Weights of a small mixture-of-experts language model, trained from scratch on English Wikipedia: 18 layers, a sigmoid router.
Below are experts of layer 13 (counted from 0) of a mixture-of-experts language model. Rows are named router (the router's row for the expert), down (a neuron's output weights, with its number) and show model dimensions 0-79. Each number is 500 + 25 x the weight over its row's rms, rounded and kept within 0 to 999. Numbers have three digits each.
After each expert's rows: "comes before" lists some tokens at least twice as common just after its tokens as in all text. This comes from a sample of Wikipedia text that the model never trained on. Tokens count by the router's weight.

# expert 36
router:495496519523450449465476459525504552531528483565495500532510500505469481519474533510532537511539501465511468454472496499451482509512519508497486510452520470527496450529563458510479518501495529479452518486489475469501482474536489520475494471
down0:504483511497509513496473481477485488509476472501471472446428500525518499546509474505493493497491536516509529451483496537468495526499452497518496499490517513527462461463498491524478496471460532510515483492504528562524526518483497505487525515
down1:495482527489469499506500520521481502462479499561500482510486524525523512468525495471463509444511497471518516522496506499500492490519500534496513498495498515539512483542526525476567486483484539459464497458511505559453545513530489497483499481
down2:486513477530532458516480488484470480526507490518522487525515523493516531443466505478478504496516537449483480463495505525523527498510480502490538510497490500546487461472512523504527521528523539519494451536523486472487501535492502437487519510
down3:489592502482508494485492486482504417487477467480471506519443497449501545502499454478528477479501543502525526498449533531538488454533488478479492480487530524457468478510505504509501504503532536474496461516438478497531469519516499517524483481
down4:470447525499537483473500515532525526493500476529522497472544517459503506505553493468496501556420496493499495527472510481501478531499538452501478511493486499563472477501484525482486525526500498514490516472521519495492464444504487530522453495
down5:521496515521458494520524471471518526507546524507480486500451539473518503491503477494509481534521531459492559499484482503470485489515489518503513466466518484466505485514519514464512516460557458480544535538522544485517446511476490531495481505
down6:511463497510546481511538538475489481519472524522485510487481480495498516546504473509485540479531495514549500565525447441505502515470481481514496499500453519521497477566481545527521491483478506515503545501522512508518530493500544507478498492
down7:511471542499487521475435486526546482474502532530526541458477502488489462524509489527471483504503500496551539517525438521547487477531474499511442509528512486480480499524493530525494515452509488517528530538503521477529474495478470525488483529
down8:503460476509458521496487496509478490485505524518525513453494496485509503499511513510477510507513486554486524482505511504503511489513532532541487487511498530481497509543498512499484477489482503499461521498495472553504516537494452523546531538
down9:491500465472461489501508489526536485432515503507520501500505526537499464486505475477458488483523487517494494559501525478528538524508502534517500500476529521462474486471461502497461498468474474519487487478502460493490513473498471501499543512
comes before: "0", "1", "2", "3", "4", "5"

# expert 45
router:468462538496456470469468503459490537483526503552495475491487518472551496520458531508529508484543515477501519471509487530514512526528507462498461489488535493503516469516535450508485488497542541508485510521499524491503539488517505502482546507
down0:480459502538515515536473511513516517517480554514470488495454483504521524472478521526529503486501495485492512530523501530507494464514568527445496508515459539506500495473456492494486539526473519535529486468477515504495510462519501501558530541
down1:512485490478511519488516519557511476472525508551518517522455546524509494448538512524450461475444475466502473482489497486503464464517499452491527494504510508498472505518488481503475485474485461539498476505511509480438503490479489518475509525
down2:509515516516497538487463496499429462498502550508487461488517538502527502534488509470493519496468500546534509484493495529520512489486447510546519526523548494500520492510475496437507506519521501489523487525527516526477474504492493504505467497
down3:457532535525482468493477473495508526487504459466566533500541486500511490517503482511511507564437534527531486497510455481509550457505480545484485485483485526559521518501510511511487513480518494503526541492474456546484466474539531497513511473
down4:555479430491560532501491477469479487475512470459534528524516504486497519500485508477525487484506476470464481483490497528547500434512535502513497484512484544471485468478516545463510471472500478478468511524505483486572511492522493512487500482
down5:459512517530478508492463540507522490496492516473524505502534468519468497514515487511493509521448495487541521482448508534518484468496526466453495524486474516444475504522483458511517515505514505543483488468471501519470490505531517491523503501
down6:477515499479489491488478526461516502536503516544504480520503510524507498507475487514522504534504536497497495520495523518510474438548545537524518520532526544513476491500478489456553489491506476496516472495456539513540501524507498521499478513
down7:523528461474517514479562478501572525456538499522533509465489506515506512488526472538520455497427493505532496476475511489504476485505465478484487509548485494509489506511532505459472481506485492492484521484475467504519489563528543469510464497
down8:489496521513477490495590560516507510538495508509489523525504526520499537526502502512529509518423535532485490526479533475475477500490522518546499511473505507493525486531531468476553484512469532469517514503543486506534520522481484521507506469
down9:515490490513551492517511490531517489488509467490463522483475555544506511517490468505443493442527532546505484494487550466488467488506478482463521525464545479482506532539496526528529517564511481470529504514528497487500493512502518544478471508
comes before: "\n", " |", ": ", ":", "\n\n", "=="

# expert 25
router:492490527514513453492511484500508478479522482498522449501451490457493502550459515492506518549561481490481459505516486513494498482556504495511499528466494492557507512508536510534467528526538504479448544492491497506457509474516499562482490535
down0:547492528475531508485516503462511495520475511502532532534523493507512514487479476488523499512423478462511523469469497504483511463497485541499537467513507526514491466487504503482522478484480543481510521507540514531511506563485503512491459474
down1:476494486516495476501477517495503513496475482447482508512491602505478459474494492465482480473487504479467511481558525507496454515508507532471516492498501512516553468478494491540500507434474495504455481498514547529489500475467469438512503479
down2:497492461494524509545506506488488490564497514503527489539506495486540494469505504460467498470547501497465487500535479486488483492522475461491495507477497525507499551494448517513507468490470494516510486456461470568493500508498502511487480475
down3:540461486527506501491495474472477471483522505474492496512488516499486528480447493575501525504498473520484466448511502509480487517499529511527508511523471511528477450461456477508520475452546512521492491529482543520504482479487517464545519448
down4:514519460476531543495480432497493510527471482472448479467508554468511502542496477506494496488522519477465503489494521482470518526436493472514470477510515547513498534478502507499489496457506473516512501514526514491493462492470468533508538530
down5:513485511476490484507514462476487482494466518471486545484491442524529475488519477484531473517531511478469484581500492506482520513496509500508487485506495475459517499534475474488495508501501482494552497493471476492461537520494490477488477488
down6:473500482513495528469556514532465484531478482543512486494515478483504471486510487532502511449472516520512560465474489487455531458478482501565496493517504489518499512535492471516535481498490523521536508494453530474483516484563513473500504505
down7:497476469511489520477522500503470511455504475490480466493495487530510582510504472472478530523463520529469525546533482510492464500549540541543508497500511478493504503487455495471522517495486503470488542477514503503445491507433503480506496479
down8:493486501493507529464536483511450499493505517489499477455498486494528494501472476502526508504534485493495521527533490455472527488492505461523492494503524507516455493504557519455527525510528475511516491515510539534499552500523519522511536533
down9:493487482514473488495441517500488521496513528505488489531465518490520477509498550502437470499555489511482524480526501512481501438506492486503465478502514494471526469558503455506493507532484476499493479554524491513508509492500497475525523532
comes before: "1", "2", "8", "990", "86", "995"

# expert 20
router:518503505474504468466499480434526534493532481522484498531487452477488505498480562548511513506528522484534489488477464533475492564512525481486526495480523480542497463475515482516517465489530520484475490506505518503500543508535505472475519492
down0:497455520484497531504487523500517490476502506482445486491532482445467511509480478466513523483493502493541492481475474454498472503497482521487542462479548476492483500470489515440522524463497492490508526485466473504486507472504492474516533485
down1:496538490503526522517519485465535501456492473475504499495492462508477480472481527446498448508482468485514519519523473520480498490447512496476525514479527461518503500477513468483556502491515478512512466508505481534504484484463428558490476531
down2:500482503480495517544462494516480472511489505526492495508495505494495515472468510544534520441526493537500526515516471431524516501508499475432503501477531500478527513473515477462502540511486511499531487505501546483504508541478538514489519498
down3:482486472511500479498526522485472481530518489505494522492521496551490524501440491495533506534451518461482510449500519506520479509508581526527482459532547500522490506485471459494491495483521555431489476470492470482511490474508496497520521491
down4:524509481506525494524501475506521537497490483520519509480485521490503504518496497518468507452477513499473504532442516532531497523511454525499521448500510475480491514480507495506521508495533480455537501540469541486486511475499482506540495508
down5:548467500472495513521557501535454550537453530527510504454535539505535466510508499500473479454517481483534502492511496509467492493499500506503553575503500524535513496471503482488468512460509492482545487483510485559480469497528493526510550472
down6:521492492571505487513492491498494504504464450526499476488497499517477523516492465537506488492484491544520508515501491521497483477485525444527485534538491518505551496469539483518510494512493548570502519453466497508470471527511524511501517534
down7:491510473506479510504508525480465509526521496490522530474467498489515563512516471484503516494531544502523545509481507492467488506530549485534522490533487474509485492555504473495502477506492471545510448493499501536489517485490479475504475510
down8:508516482529515481557498465486462523466486496529522550480488485525507475535499486483505534508468477524516492522503481447501530518456452529566492527493479540539490504493521512502505512483516506514497501532507499503496479543519519507485446521
down9:505503492478543551514531499481538523524478479470495504491516481510488549544471513495505538537390516491511509466479550492495528518506526498502496490517497510489495505498469497517501494518485455505474521496546470520477510500479486504449519466
comes before: " of", ".", " and", " of the", " were", " are"

# expert 23
router:499476540478491469481468505493499547443533461520477509515461540512468546534453501517504529465534510493521484497475460523497502532525505469491479473498487509524511503500501484499453555487549497482492488498515494483503501492533472519445486496
down0:496499476525463514506518541505529546507496504451495474503515449512464520497492491480463464544500466515494501499507492479428488481532504484507524450482501496483521473541477471497500476540507511498503528520504499461525484496445474452488437471
down1:522518497474505473485492506505510509452470480502526522526481546542522534482478493541541473475466480491539490498478537504522498535476509523468484488491483482464487485477414484493469486516477539502520554481478491501486490527464481501488500511
down2:534525509500479503488548519484486516517501466557505543504497486493519485504522474518470556519428496510476528483528489488517485510496482456502496479566515473543479505532480501473516519524455463462526491516503524501518498513483512481477516440
down3:478520493466532462508482466518476509481523476487489516468502486486464493472511479487502451494491482545534523522507521496488525547511541546467478533522439510480475532525467500477530498494459507532533523439507483546500502469481485521496482503
down4:487515495505531512463478473484551500454534474492473457501496528445483521524445518504513470535474508515539521532486471539489505476484505494531506506482530543474486495472500505542460479549465529531501468506526478466483456504501564510501494463
down5:505501560498543500520480466486465524482497530528519465467469494500524519501487434502497497492504548505526527515537535550561518483511556487507499485526512506514525518479516473496462501512495459527530501461532453502497487505476478512507516534
down6:522524447481502478461511519500489495530475453468480500507514488462500500460460487487491474482581472456490519506484550537477479527502469497511489543517515528484481522492502508538505487467492533491502520504484466450527484462459529488493508516
down7:553507498473487493529502510525464434533541513496474503518519511463513506509511548507461496486569520503526520521497523502510504531526512510487484540487500484503497492507539546505520508525474517528506537490488510450492507507500495496524522505
down8:525529477485536509511485486475514476487521517491459516524456536510535535497475493499544515499458495533487535501451518546486532475503530517531476529493503512489476492476520500448506556478431505520490478497533538496487462507497499486449470487
down9:532478487511523503494532533503547531528505509461472529511458496496505571522546476519496509530480501512505447468480466536475527495531508508517517485477482474531529501495516513530489487495506519511457506461453499514507448483494528538481517512
comes before: "| ", " |", " | ", "|", "|  |", " |  |"

# expert 9
router:488484497507469448470445515504507515480509506545481500539459490505477516509482513541547522519554511475526488513481438480459492523516458486523507488484504486560502478518509484536455494496504517477493447469493513460456492464561502510446509508
down0:476491469493514505481517535503514478501487478487504493531477445509478471508479507480513494500447459531512482488473555452501500459455484464457516518536523465461455515484452503512500531516491514505518531515481480515507535506468494521517501465
down1:496487521491486524503514523461515477489484484484491511473521511483482520530508445545468503497481452520471518499507526523519516505491515481506510462480502472539509496431469454480524500484528474469495518485460495477507532478493557499483529532
down2:477489488491458414537487518517537494513488488523491520514516486564532471477542482485507491501510500515536496536506505471466498485487536509513546497508533549547522474498549517483481463472515488479484500465489532496482518465468499500471468564
down3:509495531532516532490495483463517496492487530551514499491515523552485477523484493493471520498551474515510462528483499555519492505506494513464490499484503516504494489443514538466465483535484524502477444476489549470467504510481492467520472512
down4:497507460491485472491515472497490492530474532495489517529489507487481497480493492491525498479478514528497505520504507495538481459475484492517498502499530475530467469499507546511482470497475513536473565501463531503501521472465505508565488485
down5:476513491542501489479496500500503500519478483502480474526465499479499502530530460463481485494519493489490482513496492529463522490504503515531466485499531460538491550500535497467556499526502504495531476443504474491521537518525493500493481531
down6:481499518519517528495496483515495567479489519534511471507535523485459492482492545526527450502496529469510521482507483511512510502510476503542517459490505493496469529518466498487533491496514532430531527490550522556495453503529497514521505488
down7:500422546537484479491549497517517469514491515537497454525485544492489542499527492490515486524494480506482451539477483504534514501485509468513466509506523492530534508491498514473548498520523516490501527527527496515493477519473473495515522507
down8:511524518514542508525499497453486513493499501548520526486495526524488492483523468459539510492477447522522482542491458492452506492530497470459478499478480488488532493464518461504467440532494447515474438523495483469464504555521506514494460497
down9:510521484545519503498480443546501493554506463461507506464536477513523483503528493511522462493461504521520508499502481511478526521503568473489501504578453450493499500512508513489476515494474544515518525456469499537541481497515520469506501495
comes before: ".", ") | ", " (", " | ", "0", "%"

# expert 21
router:471519527453446480469444468532497501512528464519497492497481503489496475531468531491511519500574509486537489461443438488482510476499498534488466477490486449514488465489513484489460531486545549477442503466506531509521481487538531492481527488
down0:527504510440516507520492490517481497516531515528493493480526515501512490474487487523504517507522471534546522514522496510478514501506542492570466557448519565466495538475539482516501487474488483497503488464465493508524480516491507529504480521
down1:515519501448490516477464512454501532518462504520506493503501503511458484487496504505532480524502519491476521474512535511470537484478514489503562500552517525541531526454452459489542534510517498509486519530480512486472473507489471499462519529
down2:545500523488517441515482513470502504536481522493503463542517512513455482511467413476534432490544492532472500461507502485517459515507479478492524504515531511473530499530475486517511488493484500526488497500480507504473528502501510461513512505
down3:449459495486465471450483546442495529555529515476529520503512478555512519499507482487491523462504510525532518486498518464469481501483494502525472484505512508513486503517496469453482499476525493476478455474489497471484494468519471494495525510
down4:486482483535498503483528512486508518497503495540480490514473474498470511485422527503505542489529517507517517460486540525515509496496493455496523527431511537499545519487536487484474500507522471501494524528457521512501460477522471552505503496
down5:474502509544520493465519490492496476546494505488516508510520496526513484510462491522483528549504509521491479493450479450499482444471495506498578480525520552501517511503505494513498434510516528497519464484518521486553447481508508521493520483
down6:490491525447505478508475490485507513461559492499469541466530518529527472504502481473480491510431503491558493474480527475468463497506489515496476511568528516523502477480454516445477476442502542486499500503497505513515478517491480469500520461
down7:544521554468513526505483508524505563506502506484466507495488505551486505488560488509506467560556485574550484498509475501512494474520499503473468481526494502463492485493483434517496490484487492522469489479481505517545477546497497457516491538
down8:487530452442487507518513476511508484454480453466461523499493523489522506506533506556503489451508531542468521523487466463526486471499516516511513513569472492521489498493488558502465506449554475494483539458502519481517483511515495496465496451
down9:501478537470494512495558487543524514462491494536491531473501502500483460501513502498493491495411489487504488543480454510456545505488541477489462490445495522486475518492497528508512498473477510481500488469519515465506504495519499554510485479
comes before: "–", ")", "\n", " |", " | ", "."

# expert 26
router:509498497492475486508480482484521499499499477508515501542493470467501505516481498509522517505557507478524502507491425501487489511534473518477498474467498444536497508478526498548465549504479550475448501492511546493521489501491512500459547495
down0:463510497453521511468531501485514490506525496495526555510521485475464537495476460462566533510547535501483464552517459495476493512465539463516488493508532492541521501498458521535538506483492519504535523524516528488529509475486497514505504492
down1:506549512513512494474479471517492528469509503482523473503510515480515520484471495484518523521566543494503495487485443511535511509532488490499520533500504484477510520508562494530550485497516499535492492506510490498505486467474529494486513542
down2:510568480465469567531533499517516496498451514504529477486526492540492471495489486506508475522544516496481491502491506469504495517470523524510514423499497481507484508510468493521515472478538483506503471480570506518473524489507528498535497535
down3:537480496499509522479505525492500480493511534515543469430505494491501505499499553487496507510535541543491452451482522497500544527474453500529461521486525510473499487546504481518447512500516532480492513522493487483521536491488511453478493510
down4:489576487478503482465537504540479527517439485471489521494524524492485523491497538526493486458544519510523507503501525511487530527504498507503495473507502502492504545486533535512459501482468502519468498504444484479462477491543501490501451501
down5:516514481524493451511473438528501505548495494498513480507487529514532496510492487485550531487534537480522485482447493496505497488527515487512526504530518543506493482459506527521505466442496543501470453493527525511549523474502490483469509546
down6:531527500466525463521506496530512456521479497507463485489501489514471512472517491457489485515565455531523507504522529461505498464488471500485488496535492527509505488468499522493497449514540523546529491494469510497454530484471510502505481454
down7:480512529451537504512505508508494478535501516521458484504505490519537508506538546492473498518467518497557505478493486502485506508474522467471455489523493482494515507449525482497519512473488513484495550475485497459462508506524483460516478490
down8:523509513508497493498520487490481531566520519536519493488492494512456481467528467523538480490511469478485490499453479478465518496496504468478507518521480505485537506539522541486481451545517466510493464504506472495500509482536489494517492568
down9:527511469559526525500536525500456513536500501508474493491433496476507485505497501484491543519536485509520472463496492463519518535497532440456520534486504471514509487488490456505506474492515519522508534488463500482500505505514446500485514516
comes before: ".", "–", " | ", "°", ",", "′"

# expert 27
router:485484496505480440461493500497515499478536488531477496516478503492508508504456565557477542502531533472514467491483491494520501531543523491523471505474492515528474499526555468511508504513521558496495499499529501476506530487494472500507537507
down0:504490522554464487504526532463535492474515470518514501510515547525527533509487534469489498478525492520501484487468496503499520555507482426505493476541512508500505546516530480481527487527494488495493475468494501553530496519495503482519507491
down1:501502497530492538504471519505469462511485509473447553482482472499490461491490507501492509480533529501484546559495500512503524487540521537486478522486446497502461484521483511476462457485433545508511489519516496545453531521459521511488489484
down2:519506504487443511529477471580476495462482516529510473511519518509518500487480447507503496523497516504482529502467561499481505491497503467513489514485458461481447492487531511491491482537518494567554505540492491531532489521504508502502507517
down3:476533514507516496525533537472469498485497528505523514484474528482449469514523543431455535500480517499479511538487504511510509481506531555507478498520480507491478516523496480497493509493503547482513522464499439486463512457456457484482513514
down4:495513441476513510506475479496449516504507519505507513455517492523493500526528471465483532481477453530500511478510499461477492508477537494496514528499530458545485489479545490515528507501534463501501497530523487498467471503506520540500480547
down5:489514493452513493461532554507502506492482501497493500480530512508540462505457545503482537523495491506525501501481471514462481486528514427518477525483491515520519485555487531470559545508491496491509482466546514473494533485501491502515503472
down6:517475546535484507484498500472481549495502479546486480522493511493506478476524504515455503490497496518487507505494492518467525457513459477511472489484491515477472497534477485479466486470473441524513489513481516538483496527482495519545482550
down7:520499538499523506495453516496494559516538500494507472525517503547502513482542511513467538530512475503488492523498518470452496489490457506482521535512527452507575483524494486470474543503474490484443475457484506496485483505511485501495477510
down8:476506513502530499517452435485516504508494510495477483517532522505477478514502467512479493529424481524461483527544528496500503487496504519479479532495545525545507508439507480529545493495468509499495449492482529529480492524541518511487502501
down9:501475523522492530439518500469476493517486492490495469479527498480488471506473495540520508517545504494505506493457518520509474532538508548515467500502502533476460467506493517506468489531516508495476477539478514474533499470463508510487525513
comes before: "1", "2", "3", "4", "5", "6"

# expert 40
router:489504529526425513489483480502563471529524460517493496525502480470494503515496490535567500487524524515500493516470474506496490532508495504487521504490493467549482481512527499538494504501513533458422499480494536493531495504503517477491508506
down0:509491515494539496522466506452490456486448476476512523479488510516497428497522460510493504515428481511491494507454479468516480504528493470508509523487534520520509495447498544479488500520480514447485478535450493492456465459561505468534476489
down1:500501478510511492491528480511503531541445486462544517479475493503493518496480502540505510487483569481495514494508488467496453503502506521536507497489499493474494550496552555503511512478454513513501466524522492517503468460516492509512483509
down2:523451504487494511528468467482514508482464574510484545486476481476499524474509525540491505486534530500499508529482518498559516508481533463518487488502467527497481482476490471492473455520526471503514502512454470500504498468456486512475548484
down3:495485535475492541536482468498491505476485484536503491511505454487475495513527450490525503553509500477509523487472537532511497502506492501441492487482508464485510521497446530508460453485501507464511463474520517519463479503471485497453484500
down4:535462538536519515484489543486476502491497588494494468462487488464532485529478504464484558532511498493479516530476523495466497525479519485475506474475530521460454490500497507495526475470530474518503482530507499515463516478521445487501554481
down5:495541511472489528519491502550481477555465498519565508503465505526522487474487506479519527509473493479512473502477515492479483499538495455525527509485527529530543500506473516461487469529524506518478513504507485491505524487463484499475513468
down6:503526491497493486532484474540441483558510522530497541495533512518517497543486521562504499559490522543497497493513485543490512550501502520509503471511501485539492553482500501471507519491504481489532469502470485518467489455548481508489466502
down7:465493507442489527506525527497499482497501491543430516497455476513507442517521467469507497496538511503511531507522549496441489484524516481511516464517506515524481515506478487478508513504491482494477538473466482477466492480501494497499483469
down8:484482510523486514520557513479506504490532467489550505512490512477502497526561460499504468490444541504483481462470472510509514499467491518479527523501520480486471498458500484506491509433459495503431469484492506509495484518523488507516507514
down9:494511510516543506491513484475517502508487511503519526495515474482494520539470529456487500493523532494497467508483503557521512478522534495540504487439517501489489485476507505496453490566498483503481499528525483482439500492509472474526503488
comes before: "\n\n", " The", "\n", " He", ".", "–"

# expert 24
router:530521520529506484488495506489517531532507520527490477525509473484520524517471506539539526521536467484501489478485463538501533550551516512486492489439491508535501469518504480519468543498513485458469487501479521485492514536531486505489508512
down0:514436542553500517507495476476504469507507484527492514569428481482471493503501479478462564509516494507482496466508481480542491511505485539495502511465502533502498493509547529512452554525481488443529551483512486491472505512530488465512512507
down1:481489515511445500516499482517519499465522450484507500510517504476508522476465488527510494518480493464541496529512479503461540505515508480510547491509446522521469508489513447511522547481500505505487520477460499538496506517493498450464522510
down2:503491521466491547529493490521500491481460504515544478480501491502508511522524516478474497442437518516485497525487518494501489524514487451522533511528488466513537528479502478521497492486446490499546531515497489511534508480483521493467472510
down3:486542517508487499533502535538526458494504540511494538507511507482522529479474504506510524504457514469538487544511503522484561515492463546468512458497526528472489492502449487496512506517538458515502514477480492484495498483472519475526467514
down4:509486510460481498458504525472485510507482538502517495525511486546496480502485507445519516452472472494531523504489482520515461520501490518472519467515514543530479512454489495511534506522485486524512495441509496511516518512505494442510506575
down5:508498535551514507492511502490503535502516518521490508494486476487508484521470576507516549473488491524493519490528496504474492502485469482511520490499508484469523485532481522485499471518457487550533511476479484490518467508489509475521492536
down6:547512579501521466522529511521448533519485502489486497477522504514485515488493517478481464489480522520496513520504445506479474474531522496497492519489513437521486484497516519503494549461518543540516498502466520501450525479489458492487526496
down7:531486494483460548446503468490533517509536491493489568496490510492515489468554513484522508503485485462518473495493503528502520523467539517494517454482505513489524491471484479531491481508450479505493506457518422519505487535460495443481471511
down8:485472471456474479490502531533490476463553468501471554470516498514508495485488483525554512497476536452508521544504507499485515488494477506505465514500481464483526516492494474499507489519544549513466487476514474510502488485504475522522504457
down9:526486487517521496460510531484512462464493550517544530513520503499524497523479483510511466471510516459497506481538474524512534500497493501483517492541478553496497501539483477517491496547469504505552458476531531512536504512536531503461538449
comes before: ".", " of", " of the", " and", " was", ","

# expert 50
router:529485496514493459475498472445491549499537499536492488474488506467542525486467525486514488493564535471521480503495495512499522502501475479511491498486534484493471496520536436487429496447530533493483510516463535489479497490519503481463564482
down0:430496506489516513520521507454486498483496503493495455479519510471483523523492489454497482512442562480476520475473490522485496537518515500466467483519499485538500444476527536481519494535483488512458540456514475449509505512454491534518501498
down1:512503490490491488471516452493557498534457522520506451470512552512541505510497473522504493476509525504511552467494489539499500494498494468502476521514529553479547526491526492516495486495458501515559446502489494465498530463488514496527522488
down2:486502522476504519490507473509518580479524494491515535516514484503505537479505509489495485501482554466553453504517477509556511499487516527498477504556517483512479492524509554509524530490517489516503478477550481523533486516495500462495505495
down3:521475490535511511473481527474462463534526469507492479517536504501504468509522494486542502525474498500506515494469487517515533529530496485480460474535480474510527522487475491503538494510490525480531507509510510471547521498518499537504477505
down4:474478528514467514512538508480529510487491494453506496546488500503439502474449506486472504467484512518514488505550495515497509486509519535490473499533515485515512487475497499523496464534508507479424521525462502470486478520511492531525569509
down5:522501488504475490493468481499541500519510526492532495475514537472507455454483480537526503513497524545467537510511488481461472522449524516490520516530537483524469534488456464492488486458484509518498500476490458498514545459490523503475516553
down6:506475437543528530482499484464492485492550530502487513544502508495490462457493493491515538490532460440474497473530541470505510500462478536489515500494501496515547462481529459510548472468500487429496436495510513493514503512517496515487527523
down7:515510503480485488490505526511479499498515527517498512493481508476483450504471484455514528543565501511462496494538546486515502509478560497474515456491525532479481480511490507464457461533511504503493507467504497530481434519474528538495498473
down8:485472523505485500465493459524506516504499514505513512518487487471521562517494552505539502497541511507484515456498491485478538504506515523476434511493499481499492524481495504507486505464533482515496455513511470516505434497528488434476472502
down9:497476488523457514484475497475480489472499483501508472478505505495524497513496458529470541491450514479494501525495507495554494509500462472545522513510470508485500466542501491523481498467488510449493502511459539506501520497495490507531520531
comes before: "\n", ":", ": ", "\n\n", "=", ": C"

# expert 4
router:502520535514498490480460510481506513505503471513503488534490504454476484480460545537554510469532497503540472512461509527517472525508498492519503481500519479509469510516537499501492508483520531502524472529463513489505508514516496514429490500
down0:527491508464486490526479496507529487489487524481495506536469490515497522494519517457510497502523460501516516479485457519530543484496517524488485474469503531490536507488500481481447502516523517486480491524470536495471492507486495449498415500
down1:489491502461478540505490489471505468467496493473535456491517508527450547538496498560510503477483512485500481534546546483508496477467475468502501513502526486506484524478483514460490518529469534509491506544519511520472505541499509529539492511
down2:497459521522483522534554508488518512463508502503488495525495451489493483483518489481473493529469471479446520516481498489525495508496477503509514499500530440490480510486526446524502529528519500463484528449520518512536536472525495457482501454
down3:451490486505529490520505508511531509480519451493480504536537464508465522492444495475537502525537479494501518511491500491553507477501510488490515496532499484494483540518493522477490486504501524483532506572518519543505523485503472496491499511
down4:503510508512529534510510540474487483536506475484509493469457484537524492530487544536490532535469490515510520477523503479481503482487504461521520504479493517500498480504490521494490484501540487507507477514491454500518515538479480476473499514
down5:517484529505466551526484486545492472496491474482515502486531543501516545501456473503503509508426513502469488515489529514501496522499487472510490515472469450470509502480513532500537492486488524530497513508519548523472463523476506488482511490
down6:503479543485542517490547514510554500497510503520464530512525522524513546483477476480553475526496493507511510487538518512479420527506503458507502515471499530511518497486559500498519461530456475521532470494502464494472528483478488479526542479
down7:455535505497503491495489526472514440533504470517547451565515529498477513504466470491510495500518533541540521493507488536490461497522471462481509505536534524542492527496490494506491501484517519489524443521483501507516452464480512521480464493
down8:511514506524531472553486515520536505435483486522464512542500505497496511520541476506479489521471477503491458509480507472490459517482497513474476508541480517482572550469525511477500516543552502492501521527515499506524464480478531493510506488
down9:486519538480476505510506514479511458498482462486498486497474518496517513492490501544501499488474517528494486523534511531546523510469462539529467516501529455530497550547488521478465492498494527512520526478498492504484530476478484499520469473
comes before: "| ", "-", "|", "The", "=", "=="

# expert 15
router:493477538531501486495470479470514472466516482553510503507501475486500490490408513546559520489532566495540523508463490519497495527508490493521517466505539496524501492510520493494475519494507520501454493519481502488492515500517519533475527521
down0:504415484484494505541532470472481523506499482525521452495482497475566513540498492500525487502482491509509506488501503506481537547501508489504499488464446509520533478489491512521427520464471452535523534521476497515534496513456519510461471508
down1:521474485523499534507511519471512459489510545492505506441520450499524469470515519516532506484460523516490500497512486490472499470454542519505461514540491511503524490508537498520479493459512526504502500506493484516527502509520506506493472482
down2:506502492511506485531475473521473507519519543490499536480466483539454553499487525505488517488474554464490451473501495488476496536525487496473522471497511515467468513496483536541500450508484513563477497494498460476506548503518500495500502504
down3:490485488509495503489481484461472494515511438479519505497521545497481478459501499489499530487440472524491552474531511556466470520477489518508499506471500501498544505504515510522510524510487507560517499503487499499511528495501470488488502493
down4:470539494441475490464512534501529507503523532507465513510532517513491484493494509574516503518505529494508490548477516483485492486504515480533543502483471507517522482479509498477488520496482508480480453451512440512496446502522456493495518507
down5:470511484461528459514510486512494465491516459490500460483488526543495503488496529505504520490490504509464492490489504504498480479547484487470538517466520554508459517515539488490518488503482523456468526520504514509523531480523476514515486502
down6:503565494488491521531463499513515543534491474490511489540550451517512477470489480497506424506470521535532531486539493510497463551484564538502473505501508506466464471491463476527453497469510506506475504492451506484494481525487523517501476501
down7:513482456537505490519541512499501516552499486512463503499512500470511532522515514529509491514482493487606514540472545498516498471531506492495511474482466497475487464522534476499509457509452502491551497514502548509519513434529479514505485532
down8:505477475505482501507537501482504474476511513526489528492525530517482468462477526500445511553516482476497516481503500494484475501467500489507510483526491483495500518465474514454548525546465518477487543518518528493497507474470530480470497485
down9:503466511527515521478501517466537509530497486517519472514466492495469468489485501527474511468457507493504434524525489506482516541472500488491533568492503484447467539516514492531516483510523517517468493493550477506474508508496518532486439488
comes before: "\n", "\n\n", "The", "==", "===", "="